config.toml
d_model = 256
n_experts = 160
activation = "squared_relu"
router_score = "softmax"
routed_scale = 1.0
router_bias = true
vocab_size = 28926
norm = "rmsnorm"
norm_eps = 1e-07
tie_embeddings = false
optimizer = "soap_variant"
seq_len = 1024
train_tokens = 416000000
dataset = "wikipedia_en"
Below are experts of layer 2 (counted from 0) of a mixture-of-experts language model. Rows are named router (the router's row for the expert) and show model dimensions 0-63. Each number is 128 + 32 x the weight over its row's rms, rounded and kept within 0 to 255.
After each expert's rows: "comes before" lists some tokens at least twice as common just after its tokens as in all text. This comes from a sample of Wikipedia text that the model never trained on. Tokens count by the router's weight.

# expert 36
router [ 85 152 149 114  92 132 117 143 158 131  88 184 156 107 131 142 122 117  88  95 161 144 181 221 165 138  82  47 127 123 205 166 142 144 155 127 145 158 168 143 108 170 149 193 149 152  93  81 135 162  93 147  59 152 149  55 155  91 115 137 116 100 138 120]
comes before: " on", " in", " by", " to", " that", ":"

# expert 102
router [ 65 139 153  84 101  89  94  78 134 184 124 122 112 138 197 120 119  84  71 125 150 116 210 195 178 106  81 123 117 117 120 142 105 159 139 141 106 148 140 195 100 124 152  79 158 126 124  90 107 119  80 144  74 110 120 110 104 135 102 128  98 144 120 153]
comes before: " |", " School", " University", " (", " Cup", ")"

# expert 108
router [142 115 122 141 141 196 113 170 158 117  94 131 149  88  81  89 148 140 152  88 125 120 124  76 109 105 115 137 124 131 112 105 129  81 160 146  94  69 142 103 131  90 123 168 137 124  69  81 135 115 192 117 130 105 122  98 117  96  96 152 141 170 123 127]
comes before: " the", " a", " his", " an", " its", " her"

# expert 136
router [143 118  66 106 131 141 128  81 128 187 146 127 147 153 116 133  86 110  51 141  88 145  77 170 164 148  94  85  80 123 103  99 143 115 120  79  80 135 138 116 139 145  69 157 157  60 143 124 155 105  93 145  77 110 151 118 136 159 146 100 131 146 146 181]
comes before: " as", ".", " in", " to", " was", " is"

# expert 152
router [179  92  95 173 160 140 134 108 167  92 103  99 167 136  92  85 133 140 142 101 133  85  79  95 128 109 117 109 116 160 116  90 120  66 125 147  97  97 139 138 156  96 156 184  92 125 115 105 141  86 144 135 155 161 138 175 100 119 128 178 149 141 133 112]
comes before: " the", " a", " an", " his", " be", " this"

# expert 103
router [143 129  66 127 126 168 108 183 129  97 127  81  98 152 129 139  93  94 149 105 115  99 118 143 150 138  61 161  72 120  93 132  81 134 162 132 133 120 159 155 178 103 111  98 118 163 201 120 168 102 123 141 131  99 117 132 142 109 148 153 121 123 147  96]
comes before: ")", "age", ",", "aged", "),", "–"

# expert 50
router [ 93 171  87 153 132  83 148 183 153 163 109 120 125 144 183 119  93 148  96  68 111 152 134 168 141 151 117 188  88 102  81 114  97 132 109  67 152 112 172  72 109 134 163  97  92 135  88 194  93 154  47 154 108  99 171 176  95 106 171  98  97 198  99 161]
comes before: ".", ",", "==", " of", "===", " in"

# expert 159
router [159  29  92 116  90 157 144 144 172 109 114 158  96 105 150 106 109 194 220 139  73 112 206 154  82 107 155 116 118 117 102  85  98 113 149 104 121  89 134 170  81 146 122 179 155 102 120 136 164 102 108 138 113  96 182 148  99 123 121  94 108  98  82 161]
comes before: "\n", " The", " He", " In", " It", " She"

# expert 113
router [166 173 110  82 121 116 101 112 161 156 146 104 103 121  83 100 102 109  89 137 110  59 101 106 186  94 168 157 114 139  94 100  70  96 141 119 144 185 127 155 166  63 118 118 139 104 167 112 154  79 153 167 112 140 163 121 101 117  59 141 164 146 176 105]
comes before: " the", " a", " time", " year", " his", " he"

# expert 0
router [169 155  88 130  95 149 123  81 165 164  97  94 199  88 109  78 224 157 151 126 213 114  87  94 156  83 136 131  91 105 115  63  98 148 129 111 114  91 152 154  93  88 136 157 119 141 101 109 146  84 135 106  95 172 104 121 137 134 139 144 188 132 146 147]
comes before: " the", " his", " these", " birth", " shipwrecks", " its"

# expert 144
router [119 166 111 128 118 112 124 126 109 103 107 164  94 110 189 128 134 126 136 118 128 169 152 162 114  98 101 118 168 113  71 184 118 135 159 128 167 153 159 183  95 132  60  98 164 105 141 186 106 182 137 135 160  92 179 101 167 141 124  77 125 179 109 112]
comes before: "\n", " |", "°", " The", ")", " He"

# expert 46
router [163 140 120 175 130 131 139 169 158 167  97 169 119 130 157 226  98 125  91  99  73 141 105 188 202  75 146 131 118  95 109 201 111 140 171 162 184 131 158 137 163 132 116 120  79  91 100 130 119 127  82 120 115 128 176 138 150 113 211  72 124 132 154  64]
comes before: "–", " |", " season", ":", ")", "s"

# expert 41
router [ 74 123 146 116 113 113 126 161 105 100 146 134  63 140 104  89 110 126 107  99 111 170 113 137 157 184 178 144 130  93  98 169 140 175 123 148 131  81 139 152 151  77 166 126 178 195 121 134 128 170  62 110 137 145  71  82 124 126 137 149 155  89 136 126]
comes before: ",", " (", " County", "'s", " Town", " City"

# expert 35
router [ 93 109 181 131 139 158 170 166  74 126 127  94 134  98 139 154  96  75 154 147 119 130 179 135 112 160 149 187 160 147 138 150 134 127 127  99 135 130 159  72 110 103 116 179 115 185 155 131 111 200  66 167 120 165 111 110 166 121  88 168  88 162 130 111]
comes before: " |", " (", ",", "'s", ";", " ="

# expert 84
router [ 92 169 128 166 132 165 162 128 161 139 117  87  78 127  96 179 148 147 169  58 138 195 150  72  70 113 162 117 156 132 133 147  88 121 151 122  87 126 143 104 103 157 113 172 130  98 110  74 136 113 224 147  90 120 136 144 123 160 153 187 151 163 125 124]
comes before: " the", " a", " that", " his", " her", " him"

# expert 86
router [145 200 134 163 163 140 133 148 164 155 105 162 145  85  64 130  81  79  75  81 115 106 114 153 120  83 134  86 142 179 153 129 105 122 135 178 135 109 174 152 108 139 119  71  81 141 118 201 124  88 207  78 123 166 148  74  88 161 141 181 127 114 155 109]
comes before: " of", " to", " for", " \"", " as", " after"

# expert 147
router [ 80 172  83 105 109  98 180 147 109 104 114 141 143 103 143 167  95  95  84  96  79  83 205 148 144 129 148 179 123 135 134 128  59 134 175 154 117 131 161 112 175 141 105 104 118 166 100 173 109 135 133 145 170 131 178  91 161 141 141 139  63 141 157 140]
comes before: ",", ".", " of", " in", " and", " for"

# expert 12
router [173 130 135  79 137 165 144 117 154 125 113  80 104 140 158  98 108 151 139 115 134 162 127 127  70 163 102 137 169 191 105 116 135  93  78 108 100 125 115  88 132 116 126 116 160 159 130 123 161 111 167 165 192  87 126 126  81 134 103  65 119 155  93 119]
comes before: " the", " he", " it", " she", " and", " which"

# expert 93
router [131 156 100 106 121 106 150 145 132 178 137 124 156  92 123 156  98 109  69  87 144 137 143 151  80 128 117 198 154 170 100 142 108 119 152 134 108 118 144 132 139 124 135  48  77 135 146 185 143 110 117 190 185  86 150 132  68 170 140 114 130 164 155 119]
comes before: ",", ".", " of", " in", " was", "'s"

# expert 75
router [139 104 142 123  93 184 110 107 177 138  73 130  87  97 104  72 144 116  88 140 138 170 103  92 111 110 211 104 107  90 109 102  98 138 144  90  92 137  94 147 106  95 163 168 141  85 157  93 166  75 171 154 135 168 172 127 143 129  71 113 143 162 155 161]
comes before: " the", " a", " to", " this", " one", " well"

# expert 110
router [123 111 109 135  89  90 117 111 175 192 114 139 199 160 166  65  92  89 134 190  97 202 101 122 190  78 142 120 112  59 142 148 114 105 108  58 129  86 165 112 113 171 118  94 156 127 141 180 131 141  58 117  80 127  76 130 130  84 124 167 157 188 172 162]
comes before: " |", ";", "–", "0", " doubles", "1"

# expert 120
router [147  54 131 124 134 131 176 132 185  76 112 128 128 125 153  92  97 221 176 169  89  95 137  71  64  91 183 155 128 171 114 126 141  99  91  86 104 114 126 149 104 148 122 139 162 101 118 112 108 177 186 183 169 125 180 145 148 124 105  84 152 154  98 126]
comes before: " the", " a", " his", " their", " this", " its"

# expert 132
router [ 85 141  73 126  96 126 165 133 154 188 100 138  79 107 108 216 151 161 127 101 150 142 135 131 125 145  66  88 190 137 123 164 126 119 134 130  98 158 149 108 107 153 107 160 109 131 177 109 189 107 135 147 120 116 158 157 118 178 142 130 146 146 166 138]
comes before: " to", " the", " a", " in", " his", " that"

# expert 135
router [ 97  38 159 141 105 131 140  92 132 121  91 138 160 126 121 183 119 168 144  82  93  95 143 147  83  97 136 124 176 188 150 143 115  63 143 127  90 133 161 148 112 160  86  99  89 130 168  97 110 121 153 111 159  84 173 125  93 105 198 159 108  70 101 137]
comes before: " a", " been", " not", " also", " an", " to"

# expert 43
router [143 147 150 111  91 116 128  76 183 164 100 134 140 125 158 195 121 153 163  81 125 101 130 150 153 113  89 150 119 143 133 112 130  87  99 159  95 165 114  99 183 110 104  94  99 100 169 113 109  77  94  68 199 120 137 146  73 123 159 133 128 100 105 127]
comes before: " was", " also", " is", " had", " has", " played"

# expert 8
router [113 107 145 153 163 128 153 166 149  79  72  98 104 178 140 168 165 124  78 129 147 176 158 147 130 153 179 152 134 181 158 120 104 143 118 134  90 149 111  99 127 116 140 125 149 145 152 110  56 230  89 142 145 172 132 125 141 138 125 123 128 125 169 157]
comes before: ",", " (", " |", "'s", " –", ";"

# expert 21
router [114 110 204 147 137 112 111 143  97 110  83 125 153 107 161 139 131  88 101 189 163 166 111 150 177 132 180 107 127 116 139 135  91 130  91 135 166 172 135 170  74 109 139  78  98 109 161  84  95 147 106  76 110 186 114 151 199  74  38 157 186 121  81 124]
comes before: "==", "=", "===", "|", "The", "-"

# expert 96
router [109 164 170 195 143 189 114 111 163 142  85 124  91  75 100 106  83  99 141  80 122 138 113 121 119 118 122 101 150  90 113 129 181 140 157 156  60 111 113 121 109 122 121 200 118 114 141 123 162 115 175 127  59  67 115 146 103  98 121 153  72  65 182 139]
comes before: " in", " by", " as", " on", " to", " with"

# expert 140
router [ 83 130  72  62 116  95  62 126 128 156 131 152  98 106 136 123 114 124  95 153 152 163 175 152 179 179 164 143 137 122 137 123 103 103 170  88 153 171 179 117 101 177 114  80 140  94 177 117  89  64 120 145 120 165 168  99 163 145 145  74 149 121  78 162]
comes before: "\n", " ", " 1", " 0", " 2", " —"

# expert 119
router [134 165 106 118 136 103 112 125  50 149 141 138  87 144 162  89  93 106 113  99 141 176 165 154  67 133  95 182 140 117  82 185 105 159 157 124 207  91 166 167 132 103 136 169 127 111 169 185 156 193  49 151 113 116 132  81 162 112  83  83  98 182 151 123]
comes before: ",", ".", " |", "\n", " (", " and"

# expert 148
router [179 134 144 170 140  88 164 179  96 117 106  88  96  57 123 112 111 168 193  78 135 110 110 121 154 137  77 162 144  73 168  93 124 110 144  78 160 162 150 174 129 123 103 118 103 176 105  83 113 118 155 169 182  96 127 112 115 149 120 105 109 126 146 107]
comes before: "\n", "-", "The", "In", "American", "On"

# expert 81
router [150  81 125  91 104 155  83  99  78 129 130 120 108 128 185 152 127 124 115 172 120 162 150 117 148 103 112 113  88  92 149 137 150 163 144 209 109 107 102 127 177  87 105 160 169  99 125 100 111 127  85  72  84 121 153 130 183 193 131 129 121 119  98 187]
comes before: "\n", " ", " 0", " 1", " 2", " 3"

# expert 57
router [ 66 149 134 146 127  99 172  87  66 163 207  72 124 160 100 195 148  88 149  79 169 116 112 146 132 137 101  88 115 158 138  91  96 115 154 130  92 129 188 142 116 140 145 155 146  96 150 178 186  60 151 120  73  68 106 155  99 128 167 164  91 120 127 147]
comes before: ",", ".", " and", " in", " to", " of"

# expert 51
router [ 69 185 108 150  75 156 200 118 150 132 113 103  91 118 115 188 111 152 135  85 181 112 154 115 121 166 139  54 144 129 206 106 152 108 102  89 153 159 137  70 104 171  79 161 115 167 159 104 162  97 129 174  90 109 130 171 186 110 149 151 174 155 159 132]
comes before: " on", "\n", " in", "|", " to", "=="

# expert 79
router [105 169 119 122 107 125 156 149 107 200 121 173  80 130 170 152  83  99 111  93 103 135 125 178 140 107 116 167 129 154 106 167 193 155 129  94 182 163 189 112 128 146 134 164 122 117 142 173 111 182  60 152  94 137 145  98 139 150 152 102 100 181 158 119]
comes before: " |", ",", " (", ".", " and", "'s"

# expert 15
router [139  78 107 123 105 156  73 109 127 119 110 147 181 122 177 110  87 120  84  84  74 184  69 142 182 122  45 120 133  76 134 154  95 110 132  84 159  83  58 147  90 119 126 173  80 145 159 109 133 113  92 133 100 107 154 163 145 126  82 135  94 129 154 160]
comes before: " as", ":", " |", " in", "==", " by"

# expert 133
router [114 187 179 153  84 107 178 187 126 137 153 158 116 129 163  80 104  98  94 156 126 113 167 134 115 151 162 168 137 171 147 140 140 125 103  96 184 108 120 114 121 150 134  90 144 109 140 176 106 190 126 158 132  86 116  57  92 109 116 116 131 171  93 182]
comes before: "\n", " and", " |", " is", " (", " which"

# expert 138
router [ 64  64 130 132 130 106  97 176 129 159 138 164 203 147 133  93 118 131 110 192 127 165 155 148 107 190 167 131  84  79 158 123 142 100 140 104 169 153 135 158  90 141 117 160  86 182  83 119 165 156 167  94 145  93 105 101 160 138 160  91 118 126  67  57]
comes before: "|", "-", "\n", "|---|---|---|", "The", "|---|---|---|---|"

# expert 100
router [103 165 123 162 123  94 116 100 168 173  80 116 118 162 137  80  88  79 136 119 102 182 137 176 143 152 176 108  95 133 140 137  90  99 123  77  95 101 135 171 100 142 152  89 114  97 132 170 148  96 110 150 114 135 149 178 148 140  91  69 109 115 171 127]
comes before: " of", " than", " other", " cases", " likely", " recently"

# expert 63
router [121 182  81  89 128 107  95  82 133 157 126 166 145  95 115 127  92  43  33 102 117 144 120 185 111 110 101  79 154 110 101 171 120 168 104 142 131 181 115 177  98 133 114 110  76 157 169 132 167  82  89 116 138 121 148 154 120  87 111  81 124  82 169 151]
comes before: " of", " to", " in", " for", " with", " by"

# expert 52
router [125  85 201  80 116 115 106  99  99  88 118 161 159 107 154 130 119 117  93 123  71  93  90 184 129  89  95  85 103 121 181 161 168 141 146 130 104 140 154 200 132 105  72 140 142  97 108 143 116 102 140 128  97 147 132  96 149 125  84 137  75 167 158 160]
comes before: " |", ":", " 0", " of", ";", " and"

# expert 31
router [164 123  92  98 149 184  98 140 170 175  73 122 168  86  77  71 151 178 142  79 172  84 150  78 145 122 108  97 103 138 114 137 113 107 169  90 101  96 157 117 172  91 112 202 115 116 103  90 134 104 184 107 150 130 126 150 126 146 119 150 144 170 153  98]
comes before: " the", " a", " his", " their", " its", " her"

# expert 158
router [ 95 154 104  79 175 116 135  93  53 182 163 161  89 131  49 184 143  96  72  57 172 132 162 189 133 100  37 128 152 176 124 152 119 122 112 128 138 148 104  80  59 140  92 133  88 171 152 125 120 127 117 118  69 158 146 105 156 141 180 145 177 135 175 161]
comes before: ",", "'s", " and", " (", "er", "man"

# expert 61
router [164 133 157 117  79 119 155 170 104 144 151  76  73 110 162 168 104 158 152 155 140  72 176 137 113 122 139 149 146 119 159 118 186 131 137 152 175 145 166 135 130 169  89 162 171  86  97 138 158 156 130 168 139  99 152  91 121 129 151  82 139 140 103 188]
comes before: "\n", " The", " He", " In", " It", " She"

# expert 92
router [184 191 129 152 151  99 121 134  54 106  93  74 108  78 118 176 118  92  98 123  99 146 141 172 140  98 124 133 110  73 136 124  97 142 193 138 174 181 143 163 115  81  92 117 137 121 168  88 145 119  95 163  98 113 155 172 194 110 113 120  96 138 162 133]
comes before: "\n", " |", ")", "-", "),", "–"

# expert 95
router [161 130 206 129 135 123 125 104 169 157 132 156 139 133 154  87 133 147  75 103 102 150 123 164 132 116  90 131 105  66 164  82  99 167 158 125  78  99  98 135 136 112 157  89 169  88  61  82 107 132 110  75  99 144  98 168 108 103  95  98  66 171 126 168]
comes before: " ", " Votes", ":", " Description", " Score", " 1"

# expert 145
router [168  64 149 118 101 111 116  94 138  85  94  94  81 119 145 119 146 245 227 177 108 136 233  81  63 134 179 129 138 133 100 129 127 105 145  83 139 141 178 174  96 160 125 171 168 110  98 113 177 179 180 155 146 122 105 156 178 142 112 102 152 108  78 122]
comes before: "\n", " The", " In", " He", " It", " She"

# expert 105
router [118 161 118 151 123  77  97 120  85 130 114 100 184  96 173 148  84  78  80 129 105 106 116 168 163 122 130 137  89 105 115 107  79 160 149 110 221 160 162 117  92 103 116 126  68 172 115  88 127 104  90 159 132 128 173 152 156  87 180 165 110 149 139 153]
comes before: ":", " |", "–", ";", ")", " /"

# expert 73
router [125 135 168 141  71 126 111 160 169 112  75  97 130 126 152  93 185 138 107  95 111 128 135 150 159 178 128  98 124  85 154 100 129 105 163  98  76 105 134 104  84 160 111 147 160 147  70  61 147 124 156 142 175 115 136  81  90 118 155 170 107 131  77 125]
comes before: "\n", " ", " 1", " UTC", " 2", " \""

# expert 44
router [ 95 154 147 192 124  55 152 101 156 144  94 134  65 153 155  89  94 137  96 101  83 154 141 172 141 133 176  63  75  98  58 110 111  78  99 113 149 144 140 166 104 103 116  55 142 141 116 209 145  71 133 114 113 121 142 137  52 167 125 109  81 153 127  91]
comes before: "==", " ==", " of", " and", "===", " ==="

# expert 142
router [151 108 164 136 140  75  81  75 119  84 100 161 201 128 178 122 160 103  39  91  60 127 103 197 175 126  90 109 122 126 154 138 111 134 132 139  98 143 133 120 118 128 159 110 144 119 131 106 117  86 158 151 115 158 133  90 168 101  79 151  70 132 167 144]
comes before: ":", " /", " of", "{", " for", " date"

# expert 106
router [105 136  97  83 120  78 126  93 155 174 128 112 177 122 120 146  91 100  87 125 143 159 113 125 170  71 127 176  88 137 176 132 108 141 147 118 131 130 143 117 124 135 118 105  68 157 120 148 109  80  82  77 102 175 116 165 174  98 122 132 130 108 149 122]
comes before: "–", "-", "th", " of", " years", "year"

# expert 91
router [162 160 122 145 178 147 149  98 185 165  82 114 141  97  69  84 164 113  84 126 139 130  78 105 192 116  99  90 168 128 172 182 114  98 102 117 133 134 188 107 142  88 130 134 141 118 151  89 123 112 174 176 131 142  73 111 119 104  65 166 109 184  85  98]
comes before: " the", " he", ":", " a", " his", " she"

# expert 88
router [139 142 160  95  96  82  94  97  94 127 104 151 147  70 151  75  87  92  98 144 106 141 128 144  79 151  75 203 116 147 141 107 122 149 150  72 113  91 127 131 109 129 111 126 150 114 187 141  95 127  82 171 123  84 128 128 142 124  97  89 109 172 201 203]
comes before: ",", " of", " (", ".", " in", " and"

# expert 40
router [106 142 181 110 117 118 144 109 139 123  98 157 103 140 112 150 153 104  99 146 128 150 152 140 104 196 204 160  94 156 145 154 140 109 159  71 108 133 113 114  88 108 148  49 150  97 123 139 128 189  84 110 140 162  78  86 137 151 136 140  97 120 149 143]
comes before: ",", " (", "'s", " was", " –", " ="

# expert 58
router [165 126 135 138  85 160  96  84 166  83 132 174 130 192 148 105 123 178 122 136 111 125 152 106 122  98 138 142 102 170 148 133 119 136 115 168 116  88 139 126 167 133 123 155 182  78 162 116 120 111  94 182 133  80 142 112 103 158 119  73 127  99  84 113]
comes before: " the", " was", " is", " but", " a", " he"

# expert 124
router [ 78 121 151 186 170 131 192 120 167  84 112 142 105 160 166  86 178 128 142  93  48 191 117 122  86 151 151 174 104 129 149  97  97 155 176 157  99 114 136 121 126 138 113  75 133 102 117 239  86  96 144 131 112 189 144 138  93 135 114 123  84 161 145 151]
comes before: ",", " of", ".", " and", " in", " ("

# expert 7
router [132  97 125 115  57  71 120 125  99 179 105 145 106 113 165 126 117 199 164  89  75 106 204 152  10  73 136 172  98  79 120 169  91 113 179 112 171 113 154 173 121 156 139 190 138  83 137 142 157  87  95  89 158 124 129 118 149 124 167 105 111 145 156 119]
comes before: " |", " season", "°", " round", "–", ";"

# expert 123
router [120 117 146 211 109  85 153 108 140 112 104 140 122 133 176  96 136 198  93  63  79 153 152 194  85 152 135 181  89 143 122 103  60 176 136 133  95  94 153 108 113 128 121 160 121  85  59 142  96  98 174 110 164 157 139 147  90 142 125 153  82 186 126 143]
comes before: " of", "\n", "==", ",", " and", " =="

# expert 13
router [146  42 148  76 104 105  87  91  98 109 110 136 126 137 178  89 129 147 160 147  51 123 172 122 107 107  95 142 145 128 111 134 132 117 133 100 147 126 110 194 106 135 138 200 145  73 165 110 191 110  84 110  90 158 143 135 172 128 113  85 163 152 128 163]
comes before: " |", "|", "\n", "–", " ", ")"

# expert 131
router [ 87 176 127 170 148  67 171 127  14 165 178 146 166 106 160 180 167 162 135 102 149  91  88 181 219 104  52 133 180  79 119 158 132 142 122  80 113 145 142 168  90 130  83 104 158 129 128 127  75 151  72 131 106 154 127 131 160 128 105 130 118 132 188 173]
comes before: "\n", "==", "|", "===", "=", "–"

# expert 19
router [158 185  80 111 102 175 100 135 160  76 193 105  64 117  79 125  89 161 137 133 118  93 135 106 158 119 170  94 114 151  36 127  87 119 110 130 113 137 118  95 174 106 130 137 210 114 174  93 204  96 143 154 180 104 100 120  94 107 120  95 191 110 135 143]
comes before: " the", " his", " a", " January", " 2014", " 2011"

# expert 154
router [106  91  89 105 140 134  72 131 112 146  78 156 126  77 142 167 171  73 113 119  63 187 102 184 118 154  62  75  74  52 109 163 111 137 146 147 145 111 126 167  95 144 100 148 121  72 127 130 153 144 131  88  79 136 120 120 183 161 123 139 113 138 158 150]
comes before: " |", " by", " to", ":", " in", "|"

# expert 80
router [126 142 158 116 105 119 100  89 102 193 151 191 143 129 128 102  74  43  72 115  65 129 186 203 171 153 143  92 180 152 119 178 150 151 125 121 152 144 149 211 160  91 125  73 125 111 148  98 130 134  87 149  83  90  97 129 148 162 102  81  78 109 146 122]
comes before: " |", ".", "|", "–", "===", "',"

# expert 70
router [117 175 137  88 150  73 172 129 131 120 126 115 122 193 181  84 129 122  75 107 118 159  99 188 105 157 172 182 121 181 108 109 115 161 131 106 131 165 202 134  87 160 152  75  97 150  87 168 149 164  89 126 172 116 174  99  98  80 129  92 111 167  84 136]
comes before: ",", " (", " of", "s", " and", " in"

# expert 32
router [ 97 170  97  69 127 146  55 119  64 143 100 106 174 144  93 207 152 112 101 121  97 125  85 151 189  87  86 115  72 152 127 157 121 144 134 182 138 111 115 160  81 146  95 139 142  71 118 119 152 102  68 113  92 148 164 132 199 148 169 118 140 107 155 128]
comes before: " |", "|", " mi", " /", " 2", " 6"

# expert 24
router [143 189 136  65 163  83  61 121 120 172  98  87 119 121  93 135 133 120  53 136  93 176  75 142 148 146  89 159  90 116 142 127 142 117 111 124 104 133 180 190 122 113 124 138 108 135 183 115 127 104  73 163 137 160 173 120 113 109 103 124 102 201 139 156]
comes before: "N", "W", "E", "2", "1", "-"

# expert 37
router [169  65  92  96 171 106  74 106  91 111 126 136  84 140 155 144 117 191 153  98 103 147  89  81 158 119  17 128  58 122 170 147 105 107 149  84  91  74 125 168 123  90 166 187 139  70 176 115 132 143 133 124  54 146 161 123 161 153  78 120 164 183 149 181]
comes before: " |", " ", " 1", " 18", " Turnout", ";"

# expert 128
router [ 70 126 153 125 126  80 182 145 123 160 108 131  96 169 120 134 118  81 114  98 144 139 107 191 192 178 150  24 121 120 136 115 175 110 181  78 147 127 112 158  70 142 142 130  99 123 161 108 201 103 113 114  80 133 139 130  97 170 122  97  77 120 152  80]
comes before: ",", "==", " ", "===", " ==", ")"

# expert 33
router [158 146  87 111 131 158 123 106 161  95 100 107 163 109 120 139 103 108 192 137 147  91 135  76 132 124 138 111 128 132  85 107  78  90 137 123  81 101  51  88 148 132 107 173 175 131 122  72 117 113 168 135 138 166 150  74 106 149 128 117 137 123 110 122]
comes before: " the", " a", " his", " least", " New", " this"

# expert 146
router [141 102 117 160 123  83  94 156  67 143 116 111 133 108 174 133  84 112 125 106  74 141 131 158 122 125 152 149  78 103  99 136  98 178 185  62 169 135 159 202  64 122 103 141  62 109 162 150 146  75 125 166 102  91 164 173 170 136 134 114 167  82 180 142]
comes before: ".", ",", "–", ";", " of", "″"

# expert 71
router [125 133 113  98 123 121 132  99  96 133 121 131 110 111 118 198 112 145 105 190 101 143 116 114 168 116 151 173  64 121 126 149  96 178 136 130 206 139 143 137  61 124  98 130 159  69 142 189 113 126  83 166 103 130 162 162 137 143 139 123 111 133 134 147]
comes before: " |", ".", "%", ")", " (", "N"

# expert 139
router [132 123 105  89  80 164  60 124 108 125 188 130 175  93 114 102  74 107 113 172  82 124  78 131 151 105 104 171  83 150 121 174 171 189 184 118 126 120 149 133  99 132 125 158 148  85 170 111 119 104  79 176 122  97 140 147 120 106  93 112 140 168 148 123]
comes before: "1", "0", "2", "3", "5", "6"

# expert 137
router [167  73 157  58 144 142 106  69 108  78  94 107 156  96 157 107 127 130  96 154  79 168 119 113 125 141  94 139 114  79  71  82 131 171 152 107 178 139 144 172  83 110 120 103 132 122 158 135  77  95  79 113  96 186 199 123 178 134 133 121 177 113 147 183]
comes before: "″", ".", "}", " ", "8", "7"

# expert 1
router [115 155 137 136 106 133 175 131 175 154 136 170  62 104 122  72 135 133  81 106  97 151 149 176  69 158 142 152 191 167 141 112 135 150 121 149  75 165 132 107 153 150 164 122 114 162 103 156 126 101 107 135 145 158 146 105 145 171 141 172  92 184 171 184]
comes before: ",", " (", " and", "\"", " in", " Act"

# expert 98
router [167  78 148 114 130 116 166 149  81 124 198 102  96 101 176 117 116 145 185 135 139 140 106 115 120 163  81 101 133  90 157  52 133  78 163 159 168 150 131 139 179 136 101 105 136 177  71 158  70 130 131  79 182 134 157 107 159  97 154 112 105 164  77 138]
comes before: "-", "\n", "|", "The", "|---|---|---|", " -"

# expert 76
router [120 171 118 130  81 110 150 176  62 162 151 172 138  75 173 188  99  81 104 132 112  34 104 193 139  71 154 185 170 179 116 166 120 164 144 140 171 102 156 160  58 105 151 100  82 131 142 189 136  85  72 131 139  92 179 107 137 115 150 130 113 123 165 175]
comes before: ".", ",", " of", " and", " in", " for"

# expert 143
router [121 126 166 152  94  54 114 112 146 155  91  94 141 189 175  90  72  97  91 121 155 143 143 199 152 177 102 151  81 127 120  68 149 118 135 107 147 129 158 137 120 118 150  60 126 127 124 151 125 113  59  92 145  91  90 112 127  73 185 111 106 130  69 134]
comes before: " |", ";", "*", "zz", " States", "–"

# expert 25
router [120 121 176 106 135 165 149 119 172  91 206 145 140 136 122  59 106 124 107 142 123 146 145 107 114 128 153 159 131 129 117 139 180 162 123 129  83 108  47  77 157  91  89 108 187  95 137 127 166 137 158 144 149  99 116  98 132 138  89 108 128 106 112 124]
comes before: " and", " which", " but", " who", " including", " with"